python train.py --experts_per_token=4 --router_score="softmax" --routed_scale=2.5 --balance_loss=0.0101 --lr_router=0.00121 --norm="rmsnorm" --batch_tokens=131072 --seq_len=256
Below are experts of layer 6 (counted from 0) of a mixture-of-experts language model. Rows are named router (the router's row for the expert), down (a neuron's output weights, with its number) and show model dimensions 0-159. Each number is 200 + 30 x the weight over its row's rms, rounded and kept within 0 to 999.
After each expert's rows: a language model's description of what the expert responds to. This comes from a sample of Wikipedia text that the model never trained on.

# expert 18
router,171,213,261,177,215,201,169,211,186,194,237,204,164,226,163,218,167,229,164,221,224,234,208,226,193,170,258,160,226,262,155,224,190,150,187,196,167,223,164,234,218,217,199,211,223,244,177,207,167,231,222,185,214,193,221,176,211,196,191,196,255,205,166,167,221,189,215,251,183,238,221,237,245,191,206,242,198,166,195,157,136,178,220,231,166,225,249,151,169,214,213,220,176,242,166,224,184,177,156,254,194,202,207,230,147,178,235,232,210,200,250,190,182,234,188,191,168,223,224,217,233,166,196,210,211,226,226,185,191,152,205,221,182,176,188,226,254,167,181,251,248,171,154,171,183,257,189,252,243,154,140,231,175,200,200,169,218,234,246,197
down0,236,204,204,207,202,199,148,213,184,139,255,191,214,226,148,184,216,208,110,179,167,218,160,239,190,226,201,146,243,227,206,209,195,126,155,222,251,194,160,224,233,253,178,230,182,176,189,187,185,207,158,155,187,180,172,211,206,186,208,185,179,187,200,167,184,179,192,253,158,236,189,217,228,201,202,179,219,128,188,188,149,236,216,275,187,187,192,194,176,244,222,236,211,174,215,223,213,268,175,212,156,175,214,201,200,179,223,219,191,157,210,192,191,205,236,253,171,272,233,220,189,219,193,211,194,245,220,204,213,211,206,218,152,223,249,207,211,178,178,188,210,166,143,194,156,217,168,252,210,184,257,184,210,217,194,218,168,239,227,198
down1,178,252,186,217,175,160,179,171,210,249,184,180,194,204,162,158,150,218,171,205,252,207,168,187,210,127,172,175,223,234,191,150,174,202,201,228,235,204,226,209,175,233,217,206,212,235,175,206,235,203,185,246,168,164,193,207,274,231,192,253,211,170,224,180,189,180,151,234,215,224,248,203,203,136,244,194,171,285,166,269,193,207,172,194,167,206,216,186,239,177,240,168,232,156,223,181,205,247,230,221,214,205,189,187,216,215,171,155,166,211,223,195,193,205,168,165,187,198,163,190,238,205,195,235,220,171,167,130,160,214,182,193,240,192,206,132,256,201,184,237,248,213,216,202,222,208,220,206,202,221,263,223,183,162,190,188,196,182,183,182
Description: Raw bytes, symbols

# expert 11
router,162,228,229,182,221,178,180,214,151,192,241,215,186,202,191,221,166,241,183,228,241,235,204,221,194,159,234,144,223,233,167,197,163,186,166,178,180,216,166,212,221,238,170,230,225,199,181,192,170,222,248,159,214,199,238,162,241,167,198,212,232,198,174,191,235,178,181,247,181,246,223,231,218,201,177,257,184,155,156,157,178,180,218,214,159,225,245,162,168,191,237,220,171,253,185,217,188,154,175,228,172,238,206,221,168,197,201,253,197,178,236,201,168,253,190,170,190,250,217,221,197,163,215,213,220,223,227,217,187,213,236,252,207,181,179,224,250,167,197,216,232,166,164,179,158,235,168,222,246,143,146,239,170,210,231,195,151,269,232,173
down0,179,200,169,218,278,193,238,214,136,201,220,198,170,225,229,189,171,170,158,242,175,215,173,168,192,196,226,225,211,236,168,220,219,235,192,214,173,192,128,175,149,205,131,167,201,188,225,208,186,237,288,215,158,225,180,149,137,168,203,182,235,206,202,175,228,223,166,255,190,186,238,237,195,201,193,255,178,192,239,160,188,181,257,180,212,204,180,185,187,228,214,250,163,246,191,190,206,204,182,177,194,238,205,180,158,176,216,206,233,198,175,231,220,205,217,177,202,210,163,154,174,211,162,178,208,230,216,232,215,167,169,229,203,209,212,192,204,129,189,198,237,150,200,201,207,251,141,188,268,207,209,206,173,191,234,258,217,191,185,223
down1,232,198,194,220,198,223,191,181,229,167,164,200,193,96,166,205,226,225,173,198,217,278,201,184,174,219,178,214,175,259,201,203,256,209,195,190,145,219,190,174,234,219,236,184,247,212,201,220,214,178,176,190,228,195,191,227,161,172,192,188,182,185,177,216,173,215,154,213,208,188,130,201,212,196,145,215,202,197,183,225,228,158,197,208,179,267,136,182,199,178,165,175,205,162,210,232,226,195,166,187,202,215,234,217,165,203,216,196,219,195,207,184,178,216,184,154,226,240,198,208,182,184,239,186,225,165,185,204,231,225,279,186,212,118,174,208,255,228,211,240,259,210,191,118,132,238,228,188,186,245,212,221,199,197,194,251,205,184,242,217
Description: Foreign name endings

# expert 33
router,152,219,241,163,224,186,170,253,168,165,221,240,186,227,187,230,178,235,178,218,223,197,221,250,181,158,221,169,240,250,190,190,154,157,163,164,147,238,161,209,242,227,162,232,248,194,188,151,157,226,221,175,223,230,211,196,217,181,212,214,242,210,171,200,231,191,206,230,169,252,201,218,225,181,170,241,181,143,149,179,172,176,227,217,161,233,228,193,186,174,215,232,180,215,189,256,160,163,181,216,149,233,185,253,166,210,234,228,190,170,252,175,180,215,202,191,172,251,232,232,236,166,209,230,222,227,194,229,189,182,239,232,230,185,180,229,230,177,161,225,205,185,166,164,149,255,190,228,236,188,155,220,171,191,211,193,188,207,204,160
down0,299,170,206,193,166,244,197,140,169,194,228,182,236,157,245,219,194,242,196,255,233,184,176,181,194,180,234,188,190,177,239,213,179,185,201,243,166,163,219,198,213,252,196,169,177,165,193,153,237,258,209,177,188,264,224,237,244,187,163,206,183,144,186,250,208,155,212,213,221,201,223,168,181,182,231,168,176,150,247,182,195,164,207,252,159,163,208,209,187,206,204,211,216,191,198,236,208,220,237,198,169,186,191,154,189,197,236,183,204,216,144,183,186,212,212,155,158,169,186,217,196,196,183,153,182,224,220,197,166,212,162,228,242,236,214,193,190,230,214,208,184,210,174,203,239,174,177,212,192,162,185,216,287,187,279,161,183,182,230,202
down1,227,239,261,146,162,226,220,185,194,201,238,218,158,204,213,209,198,164,233,141,162,220,168,186,191,205,227,201,240,204,223,188,167,151,166,216,191,175,227,251,233,234,173,171,198,217,197,160,182,248,213,173,205,187,236,228,190,208,172,167,175,226,194,208,242,225,185,205,200,165,176,179,225,180,178,209,222,226,196,169,184,200,172,215,187,208,204,179,139,242,144,192,262,169,186,183,226,216,189,217,198,210,258,126,183,163,192,178,224,178,229,192,174,230,189,228,199,211,181,141,226,143,154,168,206,184,234,147,135,212,218,235,171,216,202,170,122,235,192,230,186,249,222,256,183,242,225,204,270,222,197,224,234,175,228,175,233,204,210,224
Description: Table cell boundaries

# expert 15
router,207,230,239,190,246,193,161,234,162,184,205,230,167,234,209,219,134,222,139,228,257,168,246,226,114,198,210,188,241,244,192,258,163,169,151,160,183,218,130,208,231,213,162,249,242,211,194,170,175,223,249,149,216,238,206,210,200,187,193,216,238,191,206,209,207,155,225,211,176,211,202,211,206,136,187,200,174,189,197,189,169,152,199,202,191,215,220,177,186,207,211,224,157,210,191,211,175,175,205,201,177,248,178,227,166,179,226,222,169,192,244,150,216,257,167,141,198,231,188,265,182,153,200,259,214,240,214,221,134,193,194,216,183,171,173,189,196,167,159,204,173,184,194,177,180,221,167,197,233,199,171,209,197,222,208,189,186,216,240,174
down0,200,197,230,178,194,189,225,190,145,210,218,197,189,184,202,225,183,164,174,226,228,201,226,192,205,227,164,203,194,211,235,216,195,207,129,174,242,192,228,180,202,199,231,185,142,172,206,200,236,196,183,195,220,169,219,233,156,211,166,195,173,258,218,137,182,197,194,231,244,238,231,198,187,195,218,183,183,223,214,184,218,228,227,204,233,144,253,161,130,184,219,231,168,240,186,176,247,159,133,209,163,220,196,216,208,186,213,209,205,170,223,268,181,229,189,234,127,182,201,207,157,197,118,177,181,147,205,229,234,223,150,264,240,188,181,172,175,221,216,213,245,226,206,229,231,237,165,188,163,218,228,142,195,200,169,196,226,145,243,209
down1,250,260,148,172,226,202,205,196,224,170,187,152,215,173,224,252,218,222,208,203,224,200,212,216,195,172,184,210,198,203,193,188,211,216,207,186,208,228,229,219,200,237,173,222,283,153,191,227,168,192,181,177,251,177,205,224,256,221,203,192,207,223,213,119,170,169,208,145,229,210,188,189,168,215,247,135,154,180,234,190,164,201,178,171,152,231,184,188,195,203,214,270,164,130,121,137,229,229,201,223,203,180,212,240,150,157,266,211,183,196,187,194,219,260,185,175,196,226,214,190,200,254,162,193,169,193,183,219,181,182,242,207,195,195,176,202,214,183,226,182,229,153,255,177,192,203,211,176,212,198,178,194,201,225,254,176,206,162,220,224
Description: Fragments after initial N

# expert 46
router,177,204,238,165,231,172,195,212,182,168,234,240,178,219,189,218,156,254,166,212,214,186,213,243,185,193,247,159,204,195,174,225,199,157,177,188,186,225,144,229,208,259,176,244,212,189,170,168,142,214,216,193,190,235,231,175,222,196,199,202,239,213,193,195,209,167,219,215,198,209,240,224,224,193,205,220,187,191,205,157,176,190,237,215,138,224,194,172,159,148,231,241,157,226,194,275,199,158,170,253,160,248,190,218,156,159,243,212,175,163,207,170,226,225,154,158,143,244,247,231,210,174,206,224,212,219,249,230,188,181,216,220,205,188,193,260,232,188,188,267,226,182,152,187,191,201,188,253,251,185,158,232,167,184,227,160,190,226,206,189
down0,184,180,195,220,228,215,157,180,181,184,256,209,206,238,166,236,190,194,185,212,139,159,229,216,206,219,190,204,182,156,195,191,201,176,244,174,233,219,219,210,264,190,242,201,201,234,206,223,259,245,144,186,197,137,167,148,229,152,208,188,202,149,203,257,166,192,238,231,188,218,167,211,189,193,261,199,230,183,191,250,224,209,206,177,215,207,213,196,225,146,208,191,144,205,156,239,212,212,184,221,207,178,230,184,230,191,196,169,204,206,136,169,200,212,171,199,180,187,232,216,268,163,211,209,181,184,166,178,163,150,165,199,204,265,181,233,229,163,137,187,242,209,231,219,205,206,178,178,180,222,176,218,177,148,280,180,195,180,245,246
down1,212,233,251,217,179,171,235,190,208,216,227,179,196,177,181,146,229,212,211,193,217,184,215,194,153,221,227,182,208,217,258,165,182,150,171,167,251,212,249,186,161,182,219,208,220,252,176,205,197,184,208,232,197,194,246,161,159,195,214,163,163,258,195,256,142,183,231,185,203,174,228,209,184,191,248,168,198,226,236,179,180,191,230,185,196,146,236,173,218,208,171,201,194,231,196,170,222,177,211,189,203,208,217,158,167,174,190,224,244,184,270,225,172,176,234,201,211,202,171,154,178,178,196,266,172,193,198,193,222,168,185,162,213,255,195,214,186,197,134,166,169,220,239,152,143,167,143,231,282,208,198,158,173,231,151,229,197,240,212,207
Description: Adverb and adjective suffixes

# expert 59
router,180,247,243,135,248,200,177,217,162,170,238,224,158,234,161,223,180,232,179,255,222,231,216,216,188,169,257,158,226,227,172,209,185,179,191,190,172,211,164,237,224,221,177,223,221,200,168,195,156,227,227,174,225,218,228,206,218,167,223,216,229,211,188,186,240,171,214,250,178,248,238,202,214,182,182,244,157,174,153,179,177,171,221,234,178,228,223,179,173,190,229,211,145,233,191,218,177,163,176,230,178,205,191,217,157,186,226,246,174,168,229,173,159,214,158,195,186,238,222,222,229,141,206,218,206,222,245,205,169,171,208,222,214,163,153,256,219,177,195,235,219,187,170,164,181,237,182,236,207,140,170,236,142,187,225,181,149,256,244,182
down0,199,182,194,217,232,179,163,142,217,189,176,205,172,248,180,187,213,197,216,163,203,248,254,156,193,223,194,233,170,159,180,216,186,218,168,249,216,158,184,172,203,201,192,239,206,199,208,175,200,192,174,135,228,187,160,144,186,187,173,186,150,216,240,146,193,213,135,277,205,201,208,188,224,182,206,178,183,192,235,183,188,260,209,159,275,194,180,164,210,216,154,215,226,190,263,223,222,249,225,156,213,206,219,210,160,199,197,224,200,180,217,197,197,177,202,153,207,210,183,201,230,209,155,167,210,176,193,243,215,183,275,193,188,210,149,196,142,258,175,217,214,192,199,223,227,191,266,226,233,187,200,248,224,182,202,226,268,208,234,153
down1,169,227,166,168,201,170,191,209,231,244,186,144,208,242,190,175,236,228,196,170,153,177,226,160,228,203,219,235,166,247,234,173,149,239,179,193,201,196,191,176,206,311,166,153,197,195,221,208,156,214,277,208,145,188,148,197,174,232,205,211,162,239,188,187,183,155,176,177,268,225,185,177,180,190,232,204,205,175,231,215,190,180,178,248,209,183,234,205,195,194,247,199,162,226,244,209,199,180,208,192,126,242,200,173,190,180,186,211,205,179,185,220,210,191,185,216,216,156,226,188,202,203,231,170,193,194,210,223,209,205,254,207,191,148,190,219,243,258,247,177,198,134,195,257,201,227,221,214,188,152,188,224,203,200,145,210,209,219,160,162
Description: Acronyms before headings

# expert 47
router,169,238,229,180,225,201,174,231,171,177,249,236,165,222,163,226,167,249,162,235,244,190,232,238,184,168,230,182,220,234,166,219,168,178,168,173,136,230,170,221,227,248,192,214,244,213,187,184,157,227,219,156,208,238,218,189,198,193,227,215,242,197,159,193,235,170,219,240,165,235,222,208,220,172,184,245,171,156,179,176,154,173,225,215,178,233,244,173,181,196,211,227,182,234,180,223,165,161,164,233,149,223,178,223,173,181,237,248,176,170,218,168,177,210,168,187,176,238,243,212,233,181,177,222,241,234,224,242,193,177,243,223,215,187,172,214,236,168,169,246,201,161,174,161,146,250,173,216,214,156,171,237,156,194,220,178,187,240,214,172
down0,186,178,211,203,188,159,181,191,234,213,238,160,240,184,183,226,187,265,203,248,212,213,227,232,220,188,190,193,238,189,184,194,192,170,198,154,194,204,147,190,210,185,148,183,233,254,187,227,211,239,250,201,216,229,225,208,210,196,152,193,170,214,195,246,211,223,184,200,183,134,207,155,155,211,229,210,219,235,196,181,211,165,216,147,153,257,203,130,161,169,181,206,254,142,199,206,192,215,173,150,176,184,170,207,230,191,168,189,211,205,203,207,185,242,140,249,254,189,196,187,197,245,174,217,236,183,221,261,211,210,155,199,163,206,200,180,214,221,238,169,220,185,185,228,201,135,224,212,196,176,191,141,187,217,287,142,215,236,244,195
down1,232,205,117,178,159,201,183,269,220,231,173,258,149,173,147,219,188,232,194,210,165,190,175,246,205,219,163,182,203,208,186,205,217,177,221,254,226,215,169,139,193,152,175,210,190,150,211,200,203,199,214,189,229,209,219,240,268,201,205,200,225,193,236,155,138,156,184,174,206,196,177,310,251,166,139,192,219,168,225,221,176,255,182,188,244,191,194,193,179,157,206,213,212,159,211,199,232,217,235,170,185,211,188,196,184,243,228,245,188,227,185,190,213,162,184,163,207,194,186,204,215,214,216,226,224,188,231,223,213,153,235,192,195,267,206,170,199,171,183,205,205,169,242,134,203,167,178,214,209,224,178,199,184,216,191,163,198,187,159,217
Description: Capital and abbreviation pieces